config = dict(
    normalize_top_k=False,
    balance_loss=0.0121,
    beta1=0.95,
    batch_tokens=65536,
    seq_len=512,
)
Below are experts of layer 10 (counted from 0) of a mixture-of-experts language model. Rows are named router (the router's row for the expert), gate (a neuron's input weights, with its number), up (a neuron's input weights, with its number), down (a neuron's output weights, with its number) and show model dimensions 0-127. Each number is 500 + 25 x the weight over its row's rms, rounded and kept within 0 to 999. Numbers have three digits each.
Before each expert's rows: "mostly gets" lists some tokens that are sent to it at least half of the time. This comes from a sample of Wikipedia text that the model never trained on.

# expert 30
mostly gets: "|", "=", " renamed", " helped", " whether", " called"
router:524488470485496498465471498542468484496526499535494520518475527493540510484473475534523465511507503547502521503493459508477482451504476510496492529522461514507509519456520532493506522474514471472499494531510489485459513462560536512518504493508493506477527439481503527552493512494500509538536509526477467442526458498503480508497538463497499530486453480543496450491513530521476516504492
gate53:476504446498503492486502499436515536490510509510507504498512467499441553516518499459488489507529488542473517544485506474449506454512490470504482471471543485493505471481453550497527458461501497540484490545486524513479516495481521494478493501469501521493507520510516480461527470451491528537472534492524488493486467533541530494542521520509533497466522504504500524517485509504478472496495
up53:501488456484507496498478484462483525514494492489499483474501494531483500517516511471496507502537537511475525527478504478499490465522461459514487489481512503493519480456490556500509488465522491543518501532467515493467506499492524511496471515515479531502499544494551503533485427461507498548505523494469453490520433500509560485522503509525516498463551502443481525497486529511473462511482
down53:547469524522521451452532507525513509539492474489524473495486455487473489482457523528491491487526517460523508534481528489496503489489512498453468476484501481483507466484495511509480501459505466522495512513510467519498494497503516490489465480517505491517524507504476471523514475522520548483507479472517472448497502471485479477491498467532477509517572458483530468417462484458490511505487
gate54:508450455541511474527490477526535457500484516449490513483519533540487531498510455471509468476476510485482531486472454516485472491489483474456515532515496516493530466481499458491514499525517462544496491498501516503461497508533542502492489524495492502492494528515506526468501513536508520488488446522512542500470532495521475498514542484540470517445496545516479486529482535461510485473498
up54:512491508537515548494455498528527510510510531439508493523497514525500519510479489504457505469510498520497500518508487520459501479486535467491503489516489503541543511536539507478538509468511474540507487473505529557475490482551518507487471521462507494487477488531484498520471524494513526516489545534502496529501508451538500447538513482435491496483457544499493472493519543488492522466506
down54:516553506503505492497464519552490460523527465493471498503477530482478535543492527478494517512504468539566497466482513467459513513497477523488460480540508515494521492475520524491474507453518492508499488530508478496533481497485480516452472527482505491429547462498447475483504498490508491485468495496482529499510456474467522477479522463493524491528506481528505529480498459540507508507496
gate55:497509532537494503462532479504465433539507531493511526515503532488519488507506467540499527508474484487461489488509517477481499525510458463473526491486467457563478488473509512494533532522489475518492484508467535516516470485519491474553492459541482517508530478520484492526537494489492491495447559541492494515493485507476490516443558515507477491492517528502481488508490517479506498528466
up55:494488489466492502549467544515528548440501466506498476469487471523484524492454530472511481489539507494532513491492494535502489465512545523522489513500522527444529520499499501495483451476510513483496521510522494490486537501497512530447493537473531475492460498498518523505469501529507516496554430450515508476525515506532501498543447501512520521520494499494522519488496503532513516491539
down55:494505477464509497576476534481520514505505532489495494517473507521518543521504506511508509477527512494488469504543512544494496465495487485510474516540512478513512513504501477443535483516498536478489531458504518504537513518537503516459506533510509513498374505494528515508489472509501456511512490499516510499535485517529469505504455474490531469483502510499495501562492472499512493495478
gate56:495517537518471506527537498447457455528479489484502520537479479494483461518503460553487533503509492503506493498500523511526484522518471518469476529529487479526518501495462499516480524498493489484500459505535543503509519488537467525516512497480526530472519496551491481514523495455504491514509528527528468500466537561488453468473532518517518516508457526533496541481505542465512533517508
up56:509484491495488515489503485477460470508476479498481517503491479546527485533519477551511526491540467532484503474520472459530488537485486465503515497454465513500476491492463519456526514467462500497464483500506553511482499447514513483492470464516500503541483513520493479508523503519477501515486515494506477514528502509495425482449525528515481517474494548513426517491548472477502481485495
down56:512480494522525554456518453498508515467508457504485491474501468522516471500445475500494479503489438533494510495488495517529484496466465529458518495509495484506501496505485552555497516497500498475555483535487487504478536484479512528513517471517480494490562482472470515466535509505508496530511536522516501496487487503509523490510484570487478538497515497523526490438530536508513535510470
gate57:508520499504533469481476489534505493517544455484509545533535506487492528487465469519505506467512447456482475556508509510486520502488476531473526495493534472489489509496514529479522511442484462493496534507464540537423478503488496508543505507514482525517520508477534496520496504494474502510489504476500520496539545531536483478469450525481484460505547506489504471492485521479532519500515
up57:480483489512478491524517552474489513486506539530478518468496437490484481455579526487496510495459520520500511479486517483484511481494484491529485507485534505496516499526508463505562524497511514476491459468535458515524514526504482531491450491502529510499536468501489530484468497543474525474487539524477518523510468488484464509527505539504506558526471479493461514473493523536491502514475
down57:550470542472500479466531522514500480489511436491481503464472499506513452503493499518550518524522459493468508505524462480509512480504534474455476518498475512486482504503492519527480519527510484477523496521526516504501489527511531505476535468495460512510557491543501451539486560439505466490501435538482507471495477508488513521493490458493515508512528482490516477502502480498488472486481
gate58:501460465459494514480482484545522462529488490508518502488515519514512506511491516497467514500521482488491488530498458526499515471498487517538518519535527443512516488533480504495506546514479493492524460471514500536442548474511505503522539513502518499490501518456481525497488486545525507545543514509536535488498517463488538506444502493518510514538517479457497548500481532477461448513462
up58:519463501473503510470463496575531478515483476504514509525515504508489504505489517506493524521517490502515472504526493513517531479514498504498511509542527482548507498525479498511507547526490498512576449487525509539459559451478521517498546533491505500488495531489470510485475483525498515529533523506507533499479532462488544494439504495509516488529502492460484529501499524485463468490442
down58:534486490487554463437455505568508495526510499478466487478469489469469531547503510517524484495552502510556513511481478543485476500504503527487492500523513515514514518486513506513512498468490503499532479479498430488458472514479507490481495507498512485454524480475454485482475468526534518489492477513488467517506482453511465528485498469516531511477516462519512507541534529526484499482494
gate59:508523498485480461515462464487465503494453501529508481512508484490472538504476515555496538483511504504489477470498477483521507508502493513504522525492464538495507487508527546528486478519475503490514483464490496476467486541494460509461508421422477520490517518533458530484506544510488490493505427491520464513491490478511504494526475520514487450519472485527504524522492489472521491463492
up59:498522507483483454536486504490449520443474498491529445528541450525493514496499536507500489476506469458528523508471506528499471527518463513516494532523519539527503475488524528483491516455498476489496520486479505475509516496498482470475515473514472532511520529450541499486507513508480482473513437494518483514510522479476514538487481462486494507494543481543448538517511516494532532508536
down59:512462475559511483513495452477454488481510478522535492468486500489476537557487503489506520460502497536454503513502536498503479530472494503513504537462498479509459521534460560490508479543532509455489493519486490512490478491468478530514519496513475484492569506461494512487492502549537510499492488502504481525489501477525564539510475509514482510494531505490508484450488479492502492476535
gate60:516478514521482466484481473514516522525499507517531477504496480522511535492530457512491499489518501422501505538486470516472507464515461512456504490505507532567522536490487487525511502494477440456462530515485521456519486500502477512506517506466541460520512544494539475512479521505472520491507506505481537449518460511489484500494518529513537468511520508512546529523471514491545504519520
up60:446539508481533527497528503524465493487528461482464490507507543512499505491468529526462480533510519539486501493461531521487502528516519505536477526485452469478467464487528525472470529515483524516535460475524517513466526500486502482491457506525466496498521481528461494471564466480537529492483498509501459522490522469473522493524503496515440507506495480478473472505524507534512473513514
down60:405495505466497491549511456455491491487505480499522504500499497493509489450464519455495498530468515521466500535533539487493492536503537476494532516462512476479551521489521472517484465505458494526505481457493507518501528512499510485507473517549495491511434516507506499518510518482479443485503472518513536506532478505464500516471485460518527513494511518532507505500511505537495490504541
gate61:476495492553521489486524516486525497543456475506500487500524504487483513518472447518500514453502480514542507509518492473473523501493530503513477504509504471503503477522544463456494502494482448465510509507511507529503564473502496531492475516499477495491529474532548507516517478502504464529499541505404539529507533511489522501515515476519483508525543530518530536485483542520500527503474
up61:487493496465508481517477444533445514492544527541529534502467480531455512502546513457538516509511537479506503507512478527538435466499483484487473518503505508527519530503472508520509521509508557517509502530442516489481493544504525474522517505499506531525437504476504491514488514482500520472469508491528523473499486507512480509507523515559504483505449478494495507511519538489514473468504
down61:466535500482482546503499519492514548543502512524539557492481529496531553486488463515477505499520472509486460482520453499503516501480470517486506471496477486498526502498513511535512478502492572461482558485498491535513520527503517543520516512488527526512508507485482473533523490489529513483480463501501453463508514549517470534508518474428489523465511503497493504522511489498466490524527
gate62:484485518515492505537526507443505469438482497513541464534525490487498476501470457508498448464485524494514472516519474503521461520522486504458499479520460510477482531497547491494516478493490502508530542514458472524502480545469493508486508483493521540487492484488494512548512501538473461495544514475492485526539473475514498501475515475522449521491529522467511490511484524471494501543450
up62:500509504495542548462526482534557519534524516496528505506494501527506502471515504509514458506489465470505539542497508527535480508476472502472500500517510519472486465488475487488504477533485516479472515546455515528511466515475510500506530505478464503511499505484523491473556509488455502516464488477460462502486533513506460508501481497487533460435526503526502468514493511523525460513572
down62:463481485461462512461486523465449483511485539410481533489459523516513488506440491538501518490533465495468494519492461521487502498466466491480514494473492476516485506491504500535507534511515494523481518509456521529496472503526515470477515505485519525521482478488517464500497476523516533521513493526503492497465508527504502514529533487472465531514485525507483568543509483540541505494511
gate63:456527496495496505501543512476507523533517512506532520508510466516502549487496504499468466473503486512476529498491501513483472490509473528493511493491544539449477553486509504439520497486473485544452445506469490472474526521473487457480524488505467470480504469453473539471543480475444471522494499485489511469481470514481522518531502486490484505552494469489477513475497503502519461508517
up63:466505499465452496488493574457498492520525515495490494495505502534512473457499508536529527484512499420489509555489540506493466492483501560503509517470506460548496481493477469516537522521484497459473474511528508475494505495530486531490507549477475478486524488484486522504476519496518516466467506508505480448505495513500526488492490525511502516522521475460494507544474544489525461489481
down63:464514529495490504530509503481509542484496528529510514490510542482483542513523531420504495494537490541480463508502494498522520544502523496506503479482529500515467505487475520492479519496484495495483457524521478476527539553448491464526487548531500470480489456462505484493527557464493504524478490495498497483515475506449496530493489497525480504545549487508503506511456461472510494532527

# expert 18
mostly gets: " |\n", "==\n", " =\n\n", " ==\n", "===\n", "==\n\n"
router:527531484516518508482463473526455494532493545533484479486552515484502518528527492504528540509523514499486515472516486518499536533555503509500503481511518510565511522470490471526513497497527488515472491514465485530453431507532504496516506445500501456501472522475502484534515529483514522481488526471491519464505493527443466477505527518533514530542489502510471491544527526498501511526490
gate0:532499500470510482463487507497536517466528530508494456498531501525501512500457513503464549544491515504517491478493481538529500510519483467459502485488497491464512499489527487495510463523521475500509508404483471541521566480503530489497498464526481501480514485488500512470500504449486475504495488515463464518515464495499484515514490453475484489497487512456549501512499449500468536471468
up0:477476504532525506564497491486451485551482493467531518532470498504514469480535473498530482485504475483481490511479507445474531500508539526538482487528515513520506514533486505493457526497480489544484500554522512475519425508500463530522497559483522474488488506508532477477469480562495528496510507512525519479492535492508505489500467532503526491497500492527469509488492519504513465529538
down0:491506553475526464565547501468521473474482519483519523475452536510539530486510525511509493520520465531498488491518528481473491498488493487457478506489470487512497482519515447450509461511483500510488535470500500500509538500486512521485465486517492514480448493455527508484515502501554522509525530528480489525497484503565487480530458469503503482506483502470520460530469508525487459483478
gate1:472506528507503462515483520489514511447530489507466460494533502516503555509461456510483507522510498545484536477483489500512498491499479525497482467478533524465483480494485499541525469478552496520498516491488488518506540474511490523496503504500485493523479497452564492494531489494562471499513508470523517519479490517518468477500491482469488496533476524540472538517513483501530583468459
up1:511547558470512466434500502509477518490505531504477471505512496504497545498486515539471516474538488521508519512508440530484523465453473469514516521529488534529482489507540475489537490483525492462489518473492526470510546475534520520501484487510476539529458543499509500513470526527520492477501454498496463499494474516449502480510542513498510488502480464518526512521495503468535518474484
down1:484458503517507521478467501546488517515488483493501520480493523545510513537462512562501542466515521514516522520483517469497510508541531478512520508503494565509494485470518494483527494488492483479481499515486509432509461526500477497549510526507482487504483477486468480471515538463504504456562551518434514456503473537522492489485535514504511495480522505509516479543505483515522516520474
gate2:510499501473563461495521478462476477522460498470467489459514502491539486465504527504477480551515471514543445486517486489480493531529511483521493498519494495481494495514474519500499471491484537504502512491474496506442506520458521496461488449516560509500491521531497476513495456467509515559487474508474466506495501526494510453468532530499539504468492508481511463517546515484513480500532
up2:496522491495497502512469469480460515541496531501444543505529467477511535508468477533531489510485542464553513459453509533473501482472483478452487489517451488492492497492496460474515513492506476500488474535461503492512488521484469490505482509513479536494513499503500490443515498513463501462511491562503530479522490515527497506489525528509518522446523499439461529518496542514513503513518
down2:508517497505492510510560482507524496541469516527529443489514503488497456536509498467487488493481489502538448549486521520521571491491491481514510513529486520487511510481538498518516530496433521486497489461517462493499527510507499474492507539478505514482558462470489466507456481466507494476479491501505494491531518492515490546499524526536494534509554486468498456466488478523474493522508
gate3:529552517507512492491469494471479542486541545550509521543536520471490505523482552464512536520494517531513468532466494478497496461504499515510523523519497455487489470477468524523511482509531471474478502455481519519502520482531539493542490508456486481520524542482539508511514495518515494531498484512458482483501504491484523524461497469456539468512528526524477529502532486511504500449491
up3:474428510474510500528525518527546484550434463435495476473489509524513499460505500516506493501518484488510545491540508514487492512518475456506447480483530503509547518477506453489496484520478530549526496527499462495477486515484475498463483500545525489501512451508460493478489487510477504465504536480528519528542491484515504476514491510535468520492494484471515499488484507490491513501535
down3:542468518454572480495534510508514503516524485483502486486515510501489503486437532538522538488507482430500512454508471533492505495499472482470533457518480486495520550550531450512495510538513493503512541459515501494491533485502477450509484538482552506485479508518502560500476532506537462490537517490520474531507517515508478504482507491483502488499505481498499526509522490492490486484486
gate4:470478470473479521466540515482486467508502497490506495507513497471480485529510521468491498539449511489484487505546511523505489537500483504506494526510545521477476542455494517507456526463525462477525484532476490497528470444504556459536527494511524489520503483496483523492502545482496485560529548495489479496518497526514508506508485492541529471467532519484520497476441469487494533480464
up4:467532456526537461480474518533515516481518496534498528488483467498534514507518526516495467449501527523514447458497490465541512457507494495519502459501455488440519492497520468516540508507528503509480477480524491507522501542503476541473524521490491517487514511499478532529490472523493538499512498479463518526502528505519573480472464492511452490484489447502467482512500512513527504502487
down4:457533485486500475572478495450525514527484499483514505509483517496489515491509457517492510488481525511482472507514493519486476506523480511504491524527496467500488514466479513466508504476475515531490539495536532533505565475496489512515519505499526503557461505503533531489470506505529432529514484529550503485523518480515509477546461518474521482557508525482514517562491459481498516523481
gate5:499497495499495469499449471484500428467493502514469512492484470528510479552532471470473501489499506527454528466521513526490514505476488529490542489464464484499483476520471451481506508468485504520509510488513519519512512489503488518483477539475500506494511473482489494501500537527483544467494475518547461479525475498510524481526512459452517508524452535526445493543548499533482536502500
up5:508465531530464501523437520511496472512536479503470526495517468520519482543492499464499501509460494517497529500521527513496506502479528494495530507516509494494521474515498517450489496478494503518535520493504547523465483496530508514520481516502522534491528501475507470501484486540468529452536476472546464450468517540524510482524526468513538488514451545506483439507502505537506542460505
down5:511486465464519504518495505523522502526506511492493455474540463484539508497476490472474479482471501480461473481499462508527513492460500501494473456496547455476496497507493488533469485493494546510485540518464465500512478457524482497476470542535511465498563491526521503530504507505512516478425498472498469511473520535473505455527515477510445482488527514504495489479512535518527472517509
gate6:501459497560528487496479511485512492490495469499506502499517474518484476514487464550499517506563514502516503531521515524475507515511491515503518516478482503474573539492505495531487506571489487523477550471487480514520475515477485500515474552513503517513452550494542484525524533463487533528454481513511511504516533528480520488507479476491492449495488456495513512537533485474478505471527
up6:508475522573511534541511530534541505469502445484530508498498527492533490490485557477476541493503434487510496469535521461535484491504508482523523501503495510514490536498466519455501513526507526484525518529543526476481476484504463504499505464493482456512474499455510471552522478486503528487473532489486522542498521479471494493509470481526520519513501495503477459523505522518476508518471
down6:524485521487507535485519538553429537489525539464533510468497492472515493471497494538513515478486482476491482471496519497489488482474484531552439426475470477459544489488491489495487483488477475504490470456506480519482511493518524465491518504495552526503467536488504512524502514528515478507520539497469512477459514462471488512484497519514486500485524534532498496492485489485535512524468
gate7:520489454500507489501517507506523517521505528483526457517533502493482524528469505498494524513490483514474478436529476487490497500516477505501516493466501489500514464493506478538507484527535508484516518466487485513523509498508489522499504528521521457499431449474529487480503527501498486507493494481505487504531504482503454448479499427493489535517466482454463499542419476530464447510511
up7:489472461481483528486526489529501515511481488499509503522550572472497533542472537519484519523485511476514448521501521494510498480517461486488497456512464487512528468454497500531503509526514507468517529508490505488496461505478464517497507541510506475541505462512504551550522502468494529523488500480474509532543501497464459458506491488497455466473492533479457518535465508497477482474497
down7:518480459498512547417473535497517517528522494485492498532539477440481491520474484514503501495509524498453451525496511496557485532487526485519459501525525488512473518491497498486492543483484544504536487519497520510491463484544490513516523494511514487527540497526478486473513501487467510482470476511493473476530517516448494497474533511525457506528496488527495532465499504501495574494499
gate8:560525474488504518465539504495526503499460514498517500490483486431455486480498510523540478489472543460517549483485521481520474513516553519473496551512482508458537460520534492497511476483511473481476517504524484512520476469452509523509497487522505542497516494493483484463504479512489523488503522530531510518509489505542476507485473546568492474497501514485535514528477523459479486515498
up8:516517494467459480490475450488467480523521449508499521500471504499494523501490512467491517494524479524473470484503480498505506524486445476512520463506575493529477510529482503539501540506469450506498501534503519507471520491576499442515501465484498517519480463497549494472544520512519453511503503517496480465478497518496482472490494494508492502489517442519472468495495527504508518503557
down8:490470533472528517473506488528480514522506467548459509516470450488547491483495479484486495508483486514513441510503535481482535516496538457546504469534458503478526468499463478518502510499477515517507538471508486484482517525504502523504486498496446508532554543513501506503506507485520488481478485481482551491500473476467517514473524446457518514489467472478453516504525479504468499504451
gate9:472485538507456486499490469520444495496505493493485503495482471466487519510492550497480507498538486502482524528532507516474479471517505542482471495531524460503480473477532522473477514535497521506531522486544499518500508524506484445494493505548529444514498513457486520532525458523521510466454532523527468450485536479529469507494479512478486513463468519530524465512465492505538479496489
up9:513445465510499550521511488535495480484509501486491489527474475470487432430540482450505472522498479549447521530481433509509527537499497484507503500504526450502484486489531508462491511531484504501475518497520527501492467485510490468510517542496534480495539482513506481497532512492489505467517525511528461505503470513447507461471534485503522488508450514512508492515502493473490489516486
down9:525466487506482517528465534483493483490549518461493543513488529535493513481538530510481508536440478478472453509531491509494486521495543531523502475487533500508480535481482491524480531502492509504501499509507503538525427472509474497518488489514515521481520517536511491499491494558525473517476476505498514501486520540508530479577546475472514497504487520516492561467485468501508487529509
gate10:444530505467470523479501528520503516504498472466511496493504460487498516514506508457434532504496508459537518505492482464539531489513495473549490542520482538465500511525535496486471512481502485468512488496533462502490479485500515496530502518497505486478551502490487511508547507515465490543488480502492436526459503491528560559524478547499515527515506485497522523472507481483496497524535
up10:458516494466485504451524522500512509498480458473519517495502501464454485540482501460452545513499497475527491525485498462524522495516491498560492563503502535466518485515536504492477520491505519463520476496526446484495482494502487494530505515490472488477540503494477503516517495504474496528466512510480448513460505483550541570514472527512498512502499491501510535456529478478460506518523
down10:477484480463534568492487480526504472509512478565503473501524433505457515551515515460499494483508498546506522458534500495478509494500509505510473461531510530500464492487516503542479516501522550510494511487485498477493525533539435479516510553488509506502514520510527521517491480516519521488468442529463501471507519499494500484467529507469519493482473470487506457479514514480509504511525

# expert 45
mostly gets: "\"\n", "\n", ")\n", ";\n", "'\n", ");\n"
router:539489480503516555505505514535494484532516468543466483484510495453465505487508476516529491506507509507482461471520485517482536491512509490497451484514506494518506510470503463484556448503488508496494486542480483530510462460540488493497527451486494489473509497528515476548498534530498522482486488470499525550509482544452501461507527531530428516523513502533494524493516539504531510494497
gate3:527492508512484483503426479472504513495493529498486496496518506475514466532469451548490509541486475516528515495505532494530483507520463510464520486548535473518498533517498509474529502522522489499455529514465526499530449503515525473517490443508524526463544470466507471511493452486526491499519481528532492465473485504520455465462513519492509489452475496525530533493479491499518481510514
up3:538492472488472446500465491490500483498486526490484499490495527474520467577453461509513488571483475571522523495514485482524508493529482499496514474541518468505481497495477478490528479491516491497496543527478506510517456518502510496505514449531501505467529480504492471472503470490497490490497478513559512463509492500515437484488513525467505497445457516525511519511471514507497482532514
down3:522530472496472527509484529553492496538497443478478489482523494493504452504506461548475488492472504497470514502503501571510528489486522476474480519533476521531525485465439534483492478489462515515478485475475459520480488466512489515500498476510470501485521475548479492496487514491499532537490480486515484510511501498516468460498515485506498524544527422507509501466530505493516540482539
gate4:456526519502484497463553497501486512536480450478492496498487491526511519494559493477463477474475493510475528529510510464488510462516488511527501489525506577477490518483499487504474529467478508478537519505516458455485496503508485510505524543487500490553524485529495516488518514492478509527506509485480540463464506521466517468518559512490511558520471470536499517498504537528462533507500
up4:480489534505514496465514509479498488459490506464472492513511501568499464510506504488472491521462504490501517499479548450464494495457497506507513503515505544504477544508529569459442503493504507505495485447517484528555522508546489498532507536508510530513537507492502506429538467453515532519489504496483487502476509502505480502510543517516516495502501496536512483462507506534463531511518
down4:505490459536486484502493520523490486508481495500463532483503482502489493498514492507483531493532489530520501503482459527492492485484498514533516441522521460462513447466464485512554468512516486484488475534450492510516473501483494478485439508485482514499523480522508505535509511481496503493456482481498520507511521482499501490488546436439502531520486509532496495503563516588533500488502
gate5:467539513503528496523526478520497444494527451506512497477511503498483513476512503479536483513486486478474499452466512490479489492532476547495554572499469475482475531549485524502541472465512492507475531516500472504479485470462508463504500489464512555526461511554529507511483485504501514506517483496499478490517486507492458481544516492482529521522501518522484478516449453501530492473494
up5:523443466489474510498462465516537562497503495505505491503496498496556473530512480534472546523466528491510493554507474498490486526495524501479449442493514520510503469481516495472506481550498521478506495507495519484529551525523467513497502521501483475482478488465440470519521547535485471495502467486510499487529513488515470542490463506508484455478520504494540522516518525494469484507511
down5:531516486554472508500487523498508481448473494473536496520524496523558465477492463509512487525477531481493558538529503458523553472467515516526487498493502492514500571515517503483532483517494478477519469491534551495498537491466481523492481537442533480510516476518504508541487493458471497534493449492533511506514494500466514476504515534483478499458491510500500503495519508488511481505525
gate6:474502487533522505482480503496480507540482525461472482549517529528454517538525480548492476540516455485475508528532496512469495482525498483511514492512485515493496511492486504530482487510492513457473482513460497447509519534482515450547531539531479474448485470496527483467526518521465497492493472523486489515529515508537536529536524492485516478455483507506494555504507524490555495506485
up6:484474485532534536467528525531477502501514513479547500477534487511450512505454470505486504557510507481503484533494456525498502507537488529470493468532443513499519462525492473503524477523485486496490451489477502477498522532524500456487545526514501469490480502522527520511507511504436533464469515525481521493474549482502491533508460476490501495479477498504502498502531534482457531471533
down6:489464480495480528524496528505517523504510494519521459490488548482517518459525487437490489465519515519512479479493428500477486555529483489481468492510454506504497506523483495512517483494485487503502510503527475514518567504519503474507544517458508478495460455480425461474466511487447478470505526504499497525449501469512490491516490526517520493505512530509503468532528489493531520488523
gate7:466481508477498517531481453512497512492503531453506508501484454504500484484510505493468520502508523538509508531449504452546507531522515520530478500448538534487477482509516476512486517505483464496503481456493558483500517512514449517488532540528461497459516467508528502511491526524514484482482437469506500486520519519496554496471506520511466489492555491457523536501520496476517469494473
up7:496437482519513444461482509513490518486463461510475500483531526446494468536460527515466480500489462469520512470505507499496508492531513470509512498498441524474468488474519455510510440456504539500470498499498493550463507552473509509490478468519534495539459513503468495495524494491528517535499539522500486487491500515543499487531508484487520475502485504511538490495466514497520541513491
down7:491490527500537482509493473490497544472491481490477484485500500478560458454544566507522507463509524493545536494522498493500526533517527525515514481468479507498520522510524489531524506487525526495474507511546503499501530519479520474482523516532494446494526520552518496501479465543518455468453448501551466492485516517519511509523510544496477517529536484513489502506473504511492500539477
gate8:568470491506478524523466528421538543513518512502497532531493506498496478519484506497496501492506484526553518452479454454495467490478491486489498516483480484497515482504506486462510506504542526492521494528493446496484524512510540455506515498488514453556530514457493515518534488506499485507500530510507513514485481466521491484491548514520527485520478506493482525506484511457445487553486
up8:488495481503492487451515468545482440470475511518522480471517519487447530458486506522533504523518559531477447513545525543541507510520524499477482476474503506477476524490508452526473481485506480470523500528525495451523552501509483477509491549501509556475512483503530474488517487494472497492518515510510491500534554503484503494513480495483492536469498482530520523543499500521516495522497
down8:492486546517507495500466463441481450507491508459527502487492494482493536495492495481493507501484535499508529495502514505461523479560481498552504476541492499484520508460492475483539469503557541535503537517493481527508459479506542497531485492494515503517532516490504488493489499524515504504492507487500436494568503511475489443496517503528521550461477453503496496497505530503499507449468
gate9:484501499454485485488443518485475489500477521473511483486525537477460490522481485521464528516508526484530504487558516517503465494544464439533548511507502496513519502477510475509523493548524504513444496525486516548499489492509471512512534516504488471541473532458516495501478501529508480468512478485497532511532528513502470505486525485557496460481492479502482526431517495514471463512506
up9:496502502495499458518552527517490525515535490513508519490459460528529518503502499472517495500496504540477496483469481459502523514480528559451497526538483486509504505480539522509485516467545517474522493479506473467514498516516538461523475511492506540472550473516491486483488507513516547526510491515524455504459511510502509481512490461471552550492526484515550441540472493484501519482486
down9:539498510491507525490496468491523498488513560492512489511474492492485523477451498479522500523541508516531504509538499487492494492541492474508477504488496511451534535496470474493480506508561506482493478506496493562461470512481482499483500490498480527534517530490497546531486474527503492487563473460503502522529523519488513470449476522494445485462469489477515508473514442548549484477491
gate10:504520552474511530468484507493536521493527515436479510473477499493528505474492514523484463514506497510498467504477484480508554482493490501476496454453532512516516532545531520527456512453521525516517512478467511494459497483496508478519538504484498524529535478493523511467490495498546485497496477499493501507498514433486479446550480512523490477498490484466519481477501473522488464558543
up10:474503480477515489543475476477481471512490455494454510483474519502443474505457533470515525489526485466556520508530504476507534507548478508523499520550510511488474493487514489489510496528458475517549488489526475516477526512544540506463498511463507479525456504531494517508481489457463492503515467491517500478490469524516503515525530501522504471515498501453493517540532545480493496452466
down10:458449524496525435518535506471540523563544468515522503500457462468498475496501462483518474552511507496481516484482520493500552506512511480480529494517508522461504485496489451497509486477486517516496484488486499498462489546514554453494525493492559489504493511501506500493538513479497487493490497519496507470535501548476493548513473533498502491476500473478477445504473462491502483490506
gate11:497480525468489533508525514447480461466477518507503515542498499489505506459507487495464490484502428512481507480480450519462503500486489488496506470481493488495509542445484462516496515508494522494537473519493504441544513490517504479537527478495483494459531496495535506498513498457555470477536502473506491472550472515526525523503518477494521501485489448515525469491510540464512465506464
up11:523452520451509475497498479452506497484491522474459508548506509481496491487524444463486509518483443494481477483476491530469531512497505485500492502501507568517498537434529499483478558477506500517510473518502509484527540518494476501521513476513487522493524466471502521528494529505540525519523455475495487468536463500511512526492532482514557509495483487518546513528491520516504478467472
down11:483513492491484478458507512523541483528543493506516456471510455507492488520529485512497495516472458539527502502481512504516524510508501498529510521516511463542493554500504518502512473466516482520477480572497486490483523501552513527514496506501486494506565523483503495527493535512481537435492497512529467544541513520481555527523512514537485496506546467499525486501489555533478510489488
gate12:529486547500510452458454497478473451497491470483526527502464525486522491454514519513513479509543446519525518541527484488527500452495476518513488535493505501471543486534518541495491513522506521505497467474503502479500490473491530509517504448501522504527493490468510540482494522508477543533526514523489503512502470483501482456502521508548503515463549496474430516485519462500492497521481
up12:505483493492470468512461500470509522484496488484489499496502490463530469475473480492551423547518471502545514517511478478499513473467530495473495539543515500519550497509499481474470506502533483522517503493512503514493520522526509566503483511453529521505532492508517528473499529537515504529510460505511459506509505464536522510497524515553494480477514533471486540486536480554467494481514
down12:492518544513500535463480527515516509482502475492551513510510497514528502517511489521512524499448566525524461489522491462487499523507486411499511473478458482517499492537477523481527518476502490463436466504514540480467474485541490501479439514531479497464487472517520532490475501507480535493542509503482512515478511479516494524480484508531498479479477495482481516542526506486522515514481
gate13:447498521507483541490492507469511471492444484507517517496461495524535438515505516517484477474521486522539498515477527454502531479484526497518502534498520549500530517478498505481474549502518487521524543511454479511498511555471498512502487541514464554482548481501491514465519503515461515497544513484507511505486461500499505497517488529465464528515488480499511523494550482537494478548499
up13:537505486503520501530500454490511496507559493468434508485515502469511550515493492499520517533522510498482516512520447519502486497494500495458514442491494460482507511523548480520539465455496529516467464489536537464515481447528519485540517471500532487494455497515503489525475489499514510495451461507511486483508512495533478504479497502531524494471478513506464473517461507516517481443490
down13:522516574510525490476553495524487488527507508500507514488534488506536471496501497521500534495492538487539510495469531512527479513508514498539504482502532518489490557442499514503500542496535560481550509493518533491492520491492541492472488542488488514520488493469510537471492498558525493540481504501516516484499512543461524502487537466492522492534539511524484494534509475464448495512525